Experts of a small language model: 64 experts in each of 7 layers, 272M tokens.
Below are experts of layer 5 (counted from 0) of a mixture-of-experts language model. Rows are named router (the router's row for the expert), up (a neuron's input weights, with its number) and show model dimensions 0-79. Each number is 128 + 24 x the weight over its row's rms, rounded and kept within 0 to 255. Numbers have three digits each.
After each expert's rows: "gets" lists some tokens that make up at least twice as much of what it gets as of all text. This comes from a sample of Wikipedia text that the model never trained on. Tokens count by the router's weight.

# expert 24
router:111163142152147171113146102116149132101117068104140119169082110130150138129159119139099093113102117157154099105118152153121106139168131155142075114129114111154091110112132112120093108066149121132143145071153136145121145143141146146144116135
up0:069127149146144136141149077131136133108082120137137155161069116082140137132166097175132099153133150087129098102139159131130125143150130110134104162128113102144176143129167124103136158035128138127130112113130139109143138131119122080117116111
up1:107144087107135116121152153130126103133140101166131114113206081118141154093114123136159143132110082157116125132110169088147147131135125120084099119127127137112156140110159129103102105113112093112132171139160142127135129141159120147116164134
up2:126133142122150151147158133097150179151083128095085115140126120108102157120095143118162106123106141128142117119117167160149133112069147125182109103134133131121109156168103092092123089159127088092102121147162094149114147135120126125148132109
up3:117144135155166154083116130129129118125109124104129154126153133176105121131142122167133118144124148102150115158153169127120100101123104150171148076120111103106142113168108110141085154131119169117096147091110091136129104106152107115127147130
up4:149125136116123118084145146117150174071101088105128156165120149155135147108136183110112135136117122134130116155132137139103161116090118117117092085165158053143133097117130135188107120130120183094129133131142111129111136140147108134144118137
up5:090115151147110159158172085106108151115122140132136140149132128118113142107175140143092133173048152114091113147137112145091151158103114138117115166109149134142154126117128063155134128093124160131131097099158118160154073148150151118129154140
up6:119106153097164138121119138122161103092107105139104136142118076116154117139151137124118106145144131129179117149110124128155102129152117134155088108161108131150117141122130143159094143091118100159172135081095123155096132179122119148128134153
up7:141096142123134163124145106115172144105095129121158095135135108148141099104161112127097131086124117113144102156144147083144122121167115138090131065115144156120152124122128199067163109164147131126144156123117100127160128120086114136141114114
up8:115114100138113102099136070125117112159168103084149115144102118102117093117127083104093126140144114112152107140142143130129138080141113148154082081106122180180145113140137152101160158128127102117110080110120140158071092159104150163137114135
up9:119145120163117098117125122140137131107169159102144138144165147115107080121180114141118121119107085150107133136068193121136133093115149128141121139153145139143118115156133144125099116126121073134148143150092105122071132139123182077172146128
up10:135114118134117163104116084142114127156165075117157100098121105099142076116134160122130150140139120095136112116117147154114068108169115125123152114123103115111141160137164098149136141097161181134116108149122059122153126097136128102131125119
up11:127149130122107180108100135144122143144125124132128123155094119094131127140084139160126134124139172119121143121151099123091168146117120130138145164123114128128159094134102142102148087113122153133161172162117148112123123183117104154160170126
gets: " the", " of the", " The", " in the", "2", "1"

# expert 30
router:103177158132133169113095135145086108095117132074133096138097107089084120089138152168139101162145125114153137067147127134092155158139117105174124114157131069136120138144112138111117108098136143145135095130077169135142151138164177131103143137
up0:141141093131124121124133137132133124152099097116112160148108133106053156138133100208133127159159112143111103153143090127126103146105144123143127150126138091112124128112114172097117135118113126176129139156140175104168097136149157179121137138
up1:149154134159136114134148129107084090160117138127120114087120141140125149097105122185164176153171127136130095139107125140069140113148126093115125105142135106144145113109148139123117091098119115130099099126123065171119106154145139155086129140
up2:104160161163145128135097118151118136161163127126137128169170153100117117107157146121123154120135193085148137137146126144110100134141132120106137124133120136070103156130106116151111095092109150154121158142126117094141135175139163143122122126
up3:121157157178086202097128130116129173105137107108122096102124148137107132099132151118111138152154114113165099138158138134131121108185136128115119156122147160078081044142117096120124114122133157094114119142146102129096127122109149146098103155
up4:118149121133109150113156098163086111108095129119163126107132124153116148153145151165142123133116161096094175111069138092071141114133098113126123159182161159145153120140150137119101123107131131128101123103147131143124135150153147114139139110
up5:116135154122118177107137106115130142132122115137135135152120114112114126126148141136110112106109120132090112155142143086135152114108127155150119105158123153127163140139110076140162108158118138118109092106089173140130074148122117107136075167
up6:124088088101127163140096117134135098112138127141126109146138108162161118077112150145130123131105109149139130094102113116136086171134166148149146164127090127125066129130170143110105149132113106128140146151133106132078180107110141137141145107
up7:134114137147123122145079109148093116075088115122099124145096121161149184156124147117150067131102151104148168128096098099091148167126157138145101153121078120111106114109105080110132151141142087131130116075149089093116196182131165122113129156
up8:096115138074125164111126122120096121125144100108109176161162110121153079110124150108159209122081155130107149158122188127155096126125133087107125074125087146106150165127140142139067126167081104105144130129092103121137111081129132136130149125
up9:124125146169136157149146128161118154132143144060142113153141143142107141158090127130146114116085134160134131154149117117108153167113116129139126081090103154188102151162134113104108123171071122124144133106152110131138093144150123148141142147
up10:109148113079156135123145157145120119147111152134135141127155114113129146121122140125117092144114123159138099133153136125146156117181104093142103097108111106147125109120088110081146115111074141123104111115131128136127115111149131155111110133
up11:120113112126100085104106123119091135155145135086113090109083183095089146117127124127124161186128117117114163079165135097141159126133196121127165143133100100143148116132119136162084120144151112121126161138141129128120140114128135121144145102
gets: "2", "1", "'s", " John", " his", " the"

# expert 41
router:132110125135145165124144109148121109112121101140173114158118143122138119127093112111157086113085132154128135080148118147109130137167107123127140122137077089155106127125106147120125112101154104143145154106144124157111110160119120155113134114
up0:192120136115124121117161083166116126166154110116100130158108216137159154128117131136132141087125121146144098090096129131125143119133111073146164104153135122116139109119113133122112120113114111119167172131117095092148096109120161179121143115
up1:099088150124132143158140108088138114121151122171126148157127156129104131118140114139103105118085162110082164137138124156129149114146167126112128124128133117103119145140115157132173079081135119145132137150135165099122144145139166157114163162
up2:148068148130144163106163094142165101116112133123156110134100165156095189126127126131124127112096118146166180130158114120101148140139122105154108120073138126127107148116101120117119146166099111064131137152117133131107083138170154117091154150
up3:110140142125136175079155136067120116154128095188159089090170099122125124116153107132125170144114155126097116115174127144123129152126147124068113097131108089108120165108129150150137110085124137111170126150107151116160075127124144136069110106
up4:145110122132124113184135130146088151069152148162162136118096137125171151136118162105149133120168065146123100128100162108151157122083080095157120099124107079086131125172126124147115128108118111093122138154129142142143124138143138139179130114
up5:109144151174134128093130095158168121132152086161095120137126150164154105164091139102170148089150126106132147076085120125173113111145136128119125137120141142078132140147165125164118104110175132104149114137155122146130119122117149127110128150
up6:175067093147118098111116126123152089105128129137143098132124129180142128136130111135090113132133143162171116094130134150116107123130088145148146117140152117193111087150124140095064160102140156156154146152111183127091114119124150148136117124
up7:127106156107191089131148145152137119092105144205130095172092115114131124146146148121136093127138183111147096109173132163106145132141179130119124116157091103137102151094115129175116103131156101137139107134143175107081092150119138141155104115
up8:140109154155175050148104133145131162138112135133082155147116135106139094182132154115121143098123102100116125087145125161125126128106114130085133172155088132163115139106126157068091109126169131107113138118106131150109082113097141131141169123
up9:101147165112149173153134085143148109161133136093138139127123147133102133141130102130169128144093116140120160139119116154111139163150142114136107128088101092112073114107162119111130142119126130130112121150158154112096102134139128159122076083
up10:129111137162107155149162169136162120154101155178126097122108125113098140128051134146112101163094125138136149081153121107123168138177127143133108093126114106167132097127108139156093160141133089148145147109176169118140125148149117154116116134
up11:112116068133148107156167118152180105122144123081159131123093151113100138140143163132143149115135164119138163138123124151180145153141126102124162131159088142123167108117087095085161119111127152132088134140121137105145142094191144151158149115
gets: " R", " r", " | R", "R", " A", " T"

# expert 34
router:105129152135114167125133114122086112113092079109144100151147119166135144127104109144124119149118096111143132088137126121087132154142163122135171139125141139078135091108120175114092146116144119181148093123120169131145167120151165148099132096
up0:161173150134138159124129101119152144088101079126113134161144124122166083152165136116124144135091103158169125134120106131094093128113130147147158158088144143124111122120113152123113126143106135135090147128151110133112158144100140113152178109
up1:121138131118173088116149114136089133090149092162161127138140120134112124125127134116118115086109073158130168101122072149158149143122138150132138154157119125121109115073150125165143102160112145136112173131116122096068141123100115136155108101
up2:123144137119110163126167125119122101139128120122127150166138155146092148143156114111161133112141069148143113103097131155132116139116133108124124176097122114143130109126113156117123119145093131148134093120057096134138165148126126118132131116
up3:111105110083132177077161137085125131151123124108132104179139136147160131111135119143128129108135151107175125108113106098146153119106111125130115114079155130110126098114083160103128149083103114071169136138086162099122139083164143150133129118
up4:123132141120117124118128141129096137152108107118156141153147134160120093212143125084159132115145110110113139109148153104137159140150129094098105113088150135111147081137112125126135146125122108088147132144135117148166116116119128162096153130
up5:134134131137146135152133119124140111091097131097155108122126143125181130117103107131150114128102148105159146118161128146135138148127165157132148124116155187153156089148127136135118138097159138134176049135085142084137148114126153101109113140
up6:145117118109124125106107106100118131128113153093132148166139127190119143118174110163127149093129126108120115130102106110107150117103130128189185114166125142076154144069079124096122125149150142160139144119120098124125135142133127150111101148
up7:164141158116139141133128100121132126143112109135134120135141181116164121115093115104126132100126137175111132118145170135167107121126153118120110155104152118158154115147139138133094164140106108138125153130150134140117140115107128073106149151
up8:098100112134137094111125143121143149130132123127128123156098173136101136143127091121169115105161133138102143142150142114157161129149134113143133164157121165144146171154123135123103152160140138123132082059123111113181125139138126131126173121
up9:110181142151134121113147169137112131088135123149175118152091170105103152158115144097127131142135114131114151093145129147115064104099120110163104122120103151121132087131124137131162093139120105128126116120102136115096121172164134133154143098
up10:146116129126147099121132160124127154165098114124134140155129095153132141143108081142104096148162157170130102089105126154136182130113143167125140124094108159099098117086134109205146127114132134148100138161126101121075130121158155146091129112
up11:131139122120149130094099095173124123158103083136121162163139122176126165120153148110092121129170134112096136077107097134104117079118121138121186173125107143116128159124082129102127106124139119142157179134144177137138126168160125149131136138
gets: " T", " G", " E", " D", " B", " F"

# expert 15
router:113138164170133118101156152122077127147135130110126129171119103141143142142110150151132116172135145164174096079109156137125151173122136073100136095138119115129094069104096144097094140113159158133111111088119103140144133166153156120180116131
up0:116136134118166147125135134121091076137190132132119119123160084169149129170083145149129129134126126130131095105148161169165103117136144130126116123102130082125127112136106160112130111102165140136167127168115146145125130110136124087158122149
up1:119138154116146110139111130158116108133159088142138136104111092129124162125139148111086132125095140157183091137112148119110171088086167091055100143146106085137128084172114116132083129098135164115149101115136127143139068115116158174116123163
up2:112116137169139137134095149108098129113142141105129108165151118124140118145156132138167108168135092105090144113140118106108132143094145142124123167104132127177132132158132145111156128152171161131111136106153115147165122119117112168101107119
up3:175095096133157154095093097128090119103133127173119129173100170141134137141134136159156134138088116147108116108131158142136098144145121125118098115122137100140111119105135113140113162129127130099151141129130118109164153132109156151114151145
up4:145102166111134148137132110141150113126155130131160122110118135113120131107146128100139096121108074140119124137085105111145148164128107126184155142101147103110126104091126110166120135207126112143144086131123127135119139122169129140145154128
up5:147135127100149137114096162158096099091111131124126126080138134134132095155144115146132146150136151101123127115121156130121087153096111126108176133178129130112102119197073123133125124127121100112075114123178134150069136117146156137151126103
up6:127113126144132154117088119124135129131110072121122122130109142137086128120134121133159161100151105096126119122159115110116127131109095122130126136202147153118155144132122096170145110115175140108161116104091133116129165143124130140125138126
up7:120108112098120128104119165116124107178138113130157158136098156127117130176109117123150147151113104133140118109123122118099121124148106144114189131160135107133102137119145125117128133134157123097125135123118159187096129098158110154134133084
up8:114166134156140094146098124138075133129122162135101109169145126125114109152119102128098157142107118150146121119154117126160109169140114134127139081129105132104134164116130144125111176100140134130075089169159142144148127128124085073107179164
up9:121107123150155141089139134124119156122137119114138119090133163128172145126164133159138173137086141112159119139107119110131135163106126186156096135150118107154126106118130115109125149128155129097094164119197130120088123172109084151126110124
up10:117123120144084112133153046158138107127118084175167135129125132115147146122108122129116090153061128110126107120107187126149131103128093124098127156128116146157160116106164186103129134130129142100110136131116093134102153091122123119130146094
up11:153124124132101119078119162128124115105160057131093131136094098152079126116099120118106152079116150186074123133136183115148119162118147142152145142122090131094145082134096129108164115159108110165107130158106104098114171134153116100158110123
gets: " | ", "| ", " ", ", ", " in ", "; "

# expert 1
router:135115122112140143111107100127129117100097129103145104143137112076119122109119130148071137123150109136131120090114133142110170159160113138126146139123119090082099130129116209097144067118130093129103132114105140135133122157157071132124148163
up0:143116140132088156098112140142128145136149096128113153150118088130113100088155100138129141162100145091140106177127148157145104143153132115124150151135144141115102156141071141113114112112147119118119135128136167057140141115107109154104110091
up1:146140116091179135123144153095150166089138093095108118124158140100143081137139101130142111144132142155130143123102126150158163148144104099118093125197118146128123139072091059114093068147089115129104146137129109099120131139173123106152145151
up2:099179132083130115128162111129100164104127132117118110175149141118105121155140128097080113127125134165182138114123121122136130149136164151138137169130146147099150128150114142128152115112121085065152135129140143107137125169158160120112131146
up3:122093107151141090083097140141159118147130162140150118108119104143126115127078109083074091164154140105155138133152164155115145147119129118119162146158137096140186110139117149128103117119131132113133121118123124145111141114115080159143140143
up4:123147089108174137123122095092120084162162123178082119127089162092135107135117104150143137085117137111110125121142143156150172151139116127128152130139137134163108149117119142175136145153147122146088117138162141150144130123099120105161145138
up5:090085141130155124132127098083163128132123118141141133132133112112143143142130140084112091122136144162121155119105129155155125126146152160116146186123124095095123165124105125137139116162157139143160093136134141110140104108167121129124139104
up6:144142091135145122130131091139139104121100099093100135069148148119128139139107155106103118117155139176111145100116102121144138174135162130100153165101115098157090123102089124139160116131159120145143148148090144133184052131159132140154137134
up7:075108093141170161124122127153119154145103132071123072144150145116117144132111086141142080125131118103157094134098118125123126145121132143162115129047089134151105126168143136147133158132113120112119119123110120148153099126157133104138137141
up8:122102151107093090139162133123152171110123119115131138129114091139121077106107147140083107092116093108133146101099139140138086170137112162152108147131058123120126135149114157141159111134159089116117119141158166137125141157140112142121149154
up9:125045142099129135154130121130138124130126134125151105106136111107089073141133132121126120161123142160119162116118159139134118139107154093109094120180080090110099121148123130124151093150152144155093155138153157099152127137112106120119105104
up10:115130123127117126119102154148140139106136158075137122104086146110160174118161111126100098124115125169108132122170068125145132095154124111157157111127129161140123107125123117128109122122186140110137118092146115146152129120138119140131141138
up11:118117159134146088145141133146117119094102118123136107112154173115098097126167136122087119129169135161062125138136147166140122087143133104116114119165132201086119126098135163107138109094147133122088110129085101167140123108134126125137118165
gets: "i", "a", "o", "y", "an", "u"

# expert 14
router:111168135107143152120151122119136137108121136098118055139139153075113125099129142189118107126153134141136148106161129133106115146138146138182093153151042144130150135173119158165131152105146136161119141148123141140158114119126218133137128145
up0:126154108127205129102136111106104143151120142121110107121114125085112157127128087134157138111159131139099131118114137123113113130109147081171109097142134152143165112135097139121124130097110131103123123103081092100123115098107157148098116138
up1:118117156101122132132160146139167085107092095097123165154184146144130123141140121100101109149152121178126143122140119154143102172148177157168159164145089109111169102130160134126126117154110142131136121155134110101171123159119164188164142149
up2:120140152139128140142172114137102119108154148111158090158120196095135129119157099152156110168160156156138135142186137137093129139100156128120111119116086137116128097176124151152122125132095122152146123157127168116138166136128182144115122156
up3:103112151116097091154161123150106186121111137136119124126155106125137133147138138135143121125115104183132166140153176083149130150114102150149159133133164144138162105100140125130104100153163156131154111151160131134139121103091100140105119130
up4:110106156152131105089159105123113140140127085109137111102186098132120138109074154140135111121119132153167107158108128151122119124120132106114165189153092132138143121139142148105124113076145163135105130121122138116166126106081152120123099139
up5:146116122142114142126109077130108101122138131127164178151088090138150124119123131127141131154137143131143101076108067102132121164149169113102128125159153082167155121155126139097099160143134149125091109151135142118152087093136151135104152152
up6:120141125146105114141141128133118139163105125111113133101170151085137100138169175135122047124130133121181149118084112148118168148151096108144147142176091148140148133139113116152092123112162135116072128091093150106125130150099185124137148163
up7:145150091124178114133189114138133128116141113119140113124101148106091106123100091131119127158108151153099150156123152144159122147116132131135138162126102138123106129138103135153163092150094126106104159121135109123129117123132164144147118144
up8:117138110140113135119134120143131142113123106105125092084120113132128095102100142139128095112125145123154137087112110136089122140111140077145158085124174124110142151145135093118093132092145111140121188128140126143165152154123154119102148133
up9:111166134165169102118111130150148085153111122176120092130128145139081108139133147137128162123143116171096132142122146123085152137088150134145094106140135140110138102146152124109124179148156121113092159150148108105152161136109109138095118165
up10:140142112116132112136142123133158142104130140160091138117126161155187140085127165125131134124149139135114133129103142145128159139204135123129095149140120100108069165105145107104125165107159097123130165132122107147129130152115167149134177112
up11:146114130153087136147148108142133143127090110173144123145119130159098108119176100156105124114127133144139121102148100113111082117124132128137168123136135113148127139129122120167122166107155147144180045112142091132114119121143113094098104121
gets: "a", "o", "ia", "i", "e", "us"

# expert 37
router:128118151112148160112135111144129127133098124102167129165145162085122113083097094142110102172154109122132139106121131072159209148096106091137130129137109126137104096182131167155118094129131133160129189119130115147141142107126128134139140125
up0:150149123107125128098166137127148104145137165144136138138139139087110120124132128101102123117094192178080123144167114101141108115181142142146091125112133125138100165150121136096164156135151116149092118114116084134124157143145117101137144091
up1:137064080111083123137158148120072120146139134101119155124129121141133094128114088073139139080164121119186149114131115151115165174118150106182098133123122147145098137138106133116123125136117105102102102110138142124166094119140153178146124139
up2:125089133122117136144122151160143100131115124118104149112123133115099069146129128143136144104138116164139144133165168142132182139094145149135169104138111152115131113170077159172166151198171165138146116112094091136127165127133118175102153111
up3:141161159123117131099093116206109151150158140087128140141115144154157135159127085113130164159119186141101118162145142100121148129132128104145135050135138103118114139111134133118129072149135093142143114140139167143118145153145130115103109140
up4:130147137076124172086174128149141146138097120128086183154149124098133167106119120151090122138159098128181145109112132155166117138148112074172137124141110144132119102116131147121149137143123148116126098140160124141108111138132130134137144124
up5:140157173134133092111163124095113128100117158108123100139130116123147120128097112169131104155076114083166130147088141111111163100136107130143175089132106112160107125123136137113133093179146081136103127144114124098087152112110124159086095079
up6:104129182127121073141122097141117179168106137104110156133138127103126113129154115153156131124139102172154095100121152107149157130141134142156117155160119110104103119133128137155139133135170166126149124158147137140092160095081132115138133140
up7:128082096134161129105148112106140166115128148090115114139125128151094129126111137122200121115131175122122137128153133121106126166123102141115146169097150086150105092124111172135116180105137162119131105142098093158140139169113103129138116105
up8:129134143131143153174173124144110137119142108097120179106089133122122116110083088138126142127130123127117155107133153105163168118131132092154062089145115143124133149142141160126115104134148104104110155097123124086092118131104121149085119121
up9:117133103119116156108133105165121105143143123115137144139173128143087161136127165139171150162152151119150079148155115106105171136107148122062145100100127147121060140105132112105104119139160129114152158122140155141123148101124130137111107094
up10:124109126144125110140156090141120113127156128157116141136140101134107157130177115103104134168120126145116105118183143125090158166127147132034128147108150119134117106134148125156110148146113118157120176093148151126111142128168138132146165152
up11:122118111132162098099126130100065132100103088132144123115145090116097122131084124126123143105114110150110161125098149140122177123143140089058125111124143138133114139146139128130107113128157127124140138130164096135100117088108114116113135092
gets: "7", "0", "5", "6", "4", "8"

# expert 3
router:098161148117121186093134107138109096106068107140173119137088117138105140082129121126076110128110081138159134119108119132130174154133170113114134122122127136079091128126131104099121114080148135135123123150131162147139123153157137156131153106
up0:099141116126129123140182135146157134118120136128146106153165117099138138095138078117117138097128135149096156143165148139106178122117119124125121147128124198097121143144169086116137136092134087132143145146101137142151144161127187117086100104
up1:141144110102168129115151117107096126120116126103152117120110100119166117145113136098124086153151094118129105124163145103118114154147107062197090117128134194132170152126147154126177146136137161150117119118125166152131144123105156075109130116
up2:133144110100112128141132137125124106080091117131119108123115160144165150136148158123067095145087097152128090084125145110109127102166162150120126129117105119113061149142166108090145141109169131129128143163145110142097093118070120123141141125
up3:087080161129090131101127083118161124128089125151157105139142108144107139124138141153132126126123152139122130129160160122126158044118142147096121128097121152128112113115122165090146145115157164122151135113118139140141163123132124141086142136
up4:102153094157085118135158103156112146117149134155167148121151164119145084115102115141120075150096111148117145105118145093135138156122161138088116133088133104075128134128150146147115124090117160106161111152156130091142159123111157140139137125
up5:117134136133122107156107091151110166109124123150108103151126102146134161103103101088114141082111053168134131160142118131148108129122108127131148146115106138125116110114128154118114100133114136153147097071152154125097128143117159099159092141
up6:161171138125156129109122125140114108181122114099165176124138122156141107149157127134130152111140137126150145109117103180129128119107106143105162123134083089103139126140110126171154186112174135142129146113154104135141126147087130113128147067
up7:101124119092159178097148126132128118074092143104117140161141098111117141108151094155110090140114105143118091122130105092138056121124153127124168130105111131136069104113127144143129147105120198088132124156171164141104116127193146131131117133
up8:136196126095148127105145115142123118162104110089116111124126126073107104136143157155116117150144120109142106145097105134118129135133100088151142118143144133153144144152141114109102094163121088135097126119106134135100116120149111116093124152
up9:182157124115105113126125116134136085117157150123137149121158129131146083100117095129084135093128148110128170148137128106152097117130141139144121156147153105138100175135095128140139155045139109134135143183128154169131115115160101145157131193
up10:116142112065101119116118141118153160109163140157170118131121158121125077126103161096159105127124121196096131137101086145146094199147126142132118131151101131121109139121158141121110154129156139145139120132137125151146135128177180139118124164
up11:117139150122139135125109098175118137113140159132129121133093124119087091156101073133157144152100096133124152105161136147124130193103115076124138169161154127083158128113131155153126131169118133123148120107114185123143131137105169097126131121
gets: "i", "a", "o", "u", "an", "ie"

# expert 29
router:077112089115153126105123118127093130120158110119125100127163130149181121113149129121136088158150089147138136118110139091148117140112109123125138126144127140093100099144117176142115108134139080140106151104129118162111137125129167149107122149
up0:115142084135152148084100117156134185141132142126108153084158148152113155150120135096138094115116112132131123144127146110187118146124105134169114126111109145119112181118118135070145095139152140137085133147119127173159119105079120116103116123
up1:119125121172105131139127115109141096084161164150101130145125150103167120134127123130142117131118152107160138108143137087135150130151123150131134143149096128120105118114161171170077137116107118153111118133075110172119149163097168152107080147
up2:143160098160136120141134150115122107153156150088155105143113111145156157129110136115141125144074095100129106147078119179147112115093133141142112119129162099124121114082171158147150099099156115125136145102126158139100131094115105151130122153
up3:172143123140129124118149117139143161126125135112146122138111134175135143110116132126153154178142100194152084177085149169152132102114171162163142175132128131138096133102147108124097104149119141128109130114128119108151198135115132089129135147
up4:089167119135129053086086123123119111141121168111141113107125119097155169105145133117124091128136126099122102108151118096136177141130091108104087149133137148116113068119188158141115142164171086107102136121144144142133129104105124135144135142
up5:129094122141151119111129168129133076152123116090131132128135101148139125068144119143132124114134107174157111125111168084104155124138134136125094138140176106073121128128124145187123159109117158088128125129147092110151115134149112142086154139
up6:095138123129144146109184117141112163175155138139171089119134139140179115109120099147126140131110139108146150149124156123138144109105111166171106129128130137118137133100139165140132094102105145103156139132131100132094141119127112106100128146
up7:174137147110161103093097131180118129145167085098152152160101154172147128092127123118149166115133102139107106111135175115169097130067122149131170067114099128097123120120128170113136117101131130103118148134171153134131115127140151098118102116
up8:124140129116119170083110135099165123107127131161099095116136131100135106103160155109152106105124147144154157138127140105124110122105146121146129117126111110147130078144122092111153122098129127145105136142119145131102125159128148102130145152
up9:176102159053155131148146126126154152130130131098108116130106154136090122107143067096142107168065141184140153106113117095124094099188131112123135097104166092123099151119100108117106155108123119082112160086102139103135086149147099144139115142
up10:142078127162125056158138113107128134132109107165126097130162136138152130129137135155109124149149096116105088091155113135127108131150123125148114116142089108174175129133132112142147162142145162141150130138121113135137113086173144160128150176
up11:153121098133129139113147148135146119051131142127155077114150121117085126121126128131170129105131127109152086104095106136130185129131175126163085133123126152151120058130128110111124137123165101153116119120099133139115148174122117096124115119
gets: " N", " n", " w", " W", "w", "n"

# expert 10
router:102162159122117169111153130100113127120095151150172069139086120132116135073144119192137108135133122146140107107142124125119168122119089131123130095131116122131127112124117157100145121077136140144109103135112158159150125119138151130158171122
up0:100101120134137161098143155132136152137091147166168086133090128149166121151103163112102161121126117131150123123118138119143156147074099135108169115144140107161129142122128125123124108149126116120111139135113131175123092154089146113158127097
up1:138125168077094124144139102125144103146139130126160075128158101159123112092124140154155104165129139132099153151152143134130152162120100107116088128152100143107110141147148139127140158158156132075137152150150126154115099081169156116133152090
up2:105125133093124170111155160105142116172151176122114098164092105127137120092145129145127122129177068126127119083141129151108155128142123119143110148141152127158131109074120136121172102144113126139101105159106123147157114138202147094108147138
up3:099125117120129099153204129135107127107175124143178142116125101134102144111191127195128126118115126151130081105126117118150181077131105198093135080097108124108078141130080175144131178095118114144131125145105116116107105161145151186136125135
up4:140170099101125195122117130125136116118115121132098161142091127120108103174165088122158079128154088150076146170156104119075122154141128125098132159162136107115126140104093116144119155132109108179112169129172148141172112113194158107146093143
up5:112155160125179128130126093171133103149138093110120097121141129103125122110134117108101168105140187139153085121150086144133121110154128143127138114141143162165097123142136116109136138116153089133102121158111075109165179129160095116148116071
up6:127119124147134172152127128115116113144190144124140123099119151131173169091113104086151125161084099171114143116168139184134137155089119084158112126113110140135135139118116123100123134110115143080132167128105137133104117075114119116130141152
up7:117124154165169098133150158100123128154126153130135106127125126139165095148161143111078154075106114151147116099124113184116112120144115113155091117174158112147171089148115103139159116116136120122109120151123166124117140116087137117157103143
up8:097138112172108142142130132128142171116135104114115092142137166128141099131159140145160117122132127137111134085151099141103087097115174127120121121130130120112120118074158142163140075155102124134107130158092112179114136119146105161106129110
up9:098120135133131132129140076131134100165126107141140081128154121167109132096139089162092130146110114134141096091105157110108148128084112147082177145076103132142115126140171160119150097106153159145122152150151115110147134115130120137138141081
up10:133145107106144151113115169126111145130113133140117105115128103149147118107156124110133122131097105109136163143111120111123130152130150120132093127146111140147155121161081126105138123091108107123133109114150137139127167125111157121134090124
up11:118138153170113109141096130106097143164153146122105125102119144131119089128124138164149149139123129132152141137130145129132131139101138071135093158131099109136152147183126179129131126105118151089114167117149115177099110121130129169104149141
gets: " | ", "on", "; ", " City", "an", "en"

# expert 4
router:136113125144115131115158112137140095124117147121122104140146099090126116111122079098121073116129151132127189139120123101151100157164119096167109124164150119106138127189112115097095094136152135174137156108116134149091165118126142121135127096
up0:114111151129107160177166095127134161129122123121146128156124137113120128117172139138137106101170143127106148104143137164152097134127122100152114124121121103117127152106118107098102151163158114144134125147141130134096111106117128139101104085
up1:137131122108153122095163125121124134149130165180116129175129089093105117133091101142128108054143120123119178128140129087146102141137156138115119142131139152109130109165141110096094140109131118160156143139116131151127124162131142057101155131
up2:087195128156122130144116138153100152139095112180137129133128165159127133154133122122075154069164104094187185106130113116113138127113121123147173104153152092107158151130146108119148154152132102152143148133154092126096118126150129112125091176
up3:169124074184152121144136107115099071113157137132125139168097110093133128125120073106107103118155170139077143143193127122139088167118138127114126130138151113105117133128178167088124081137168095117181137114082096143118163142144128109106097104
up4:154110088160146125130135120133132104133141139123091112141117129106176187123128136122133104130134103174143138111105152113130097146083135114187114191114102120124148110151123084093164100107131169106079143136179138120104162082099161123085123155
up5:098111155127127125105100135130132156100117156086127104098126155140126156117140112118141151167110148126134135165103146093129110165163110114116141077103128119142082166126102187107172130133099141089133139118118163135166104153139111130115137089
up6:160119102116116130117113164123164113140129131146091116149176120102157115165103133120114162110114123101130146148115183144125136186157100149150115085129169150112138118182099182078093113126133161153126186081138122180144103106161122130135091156
up7:129160153149135119119153128150118105155120162134161141110119138093128071125137126138122157157126135149114183120121102119128131132170083118068096124166159106058132161129103123088085164153113091103144147151099115127159122101131118088114160127
up8:143150093181139122128115097095101156165125123118148171128103154150120116139133152139146124132112138057128167127148102114092090121138163150116141155147098101143128138164122112121104120151154117160138119122086135124153117133080117141116105101
up9:123150125112095077117161095127128095114079119114095104149138145112140158123118139089138112105145150120164100111179113129177124163122139117101131160118116137106125105140112115107134135125127170135105099139120132129069141151154148103087139128
up10:102101167166119131106132083134154095106106152164160124079136077129122136137124097150143126122125121085171149150093112168112145180096137078142115181118119148099115129090130105139138128141141143160113110109129123132162112133093105149120143113
up11:109105123090148110175119183101176099154132149140143117130153129095166122107118132123110144150130123111141129124121167140103132172091139132135120153142170109138158107150103152169103124132171087130136131122126116120162118124148155130125149113
gets: "b", " | ", "m", "i", "g", "h"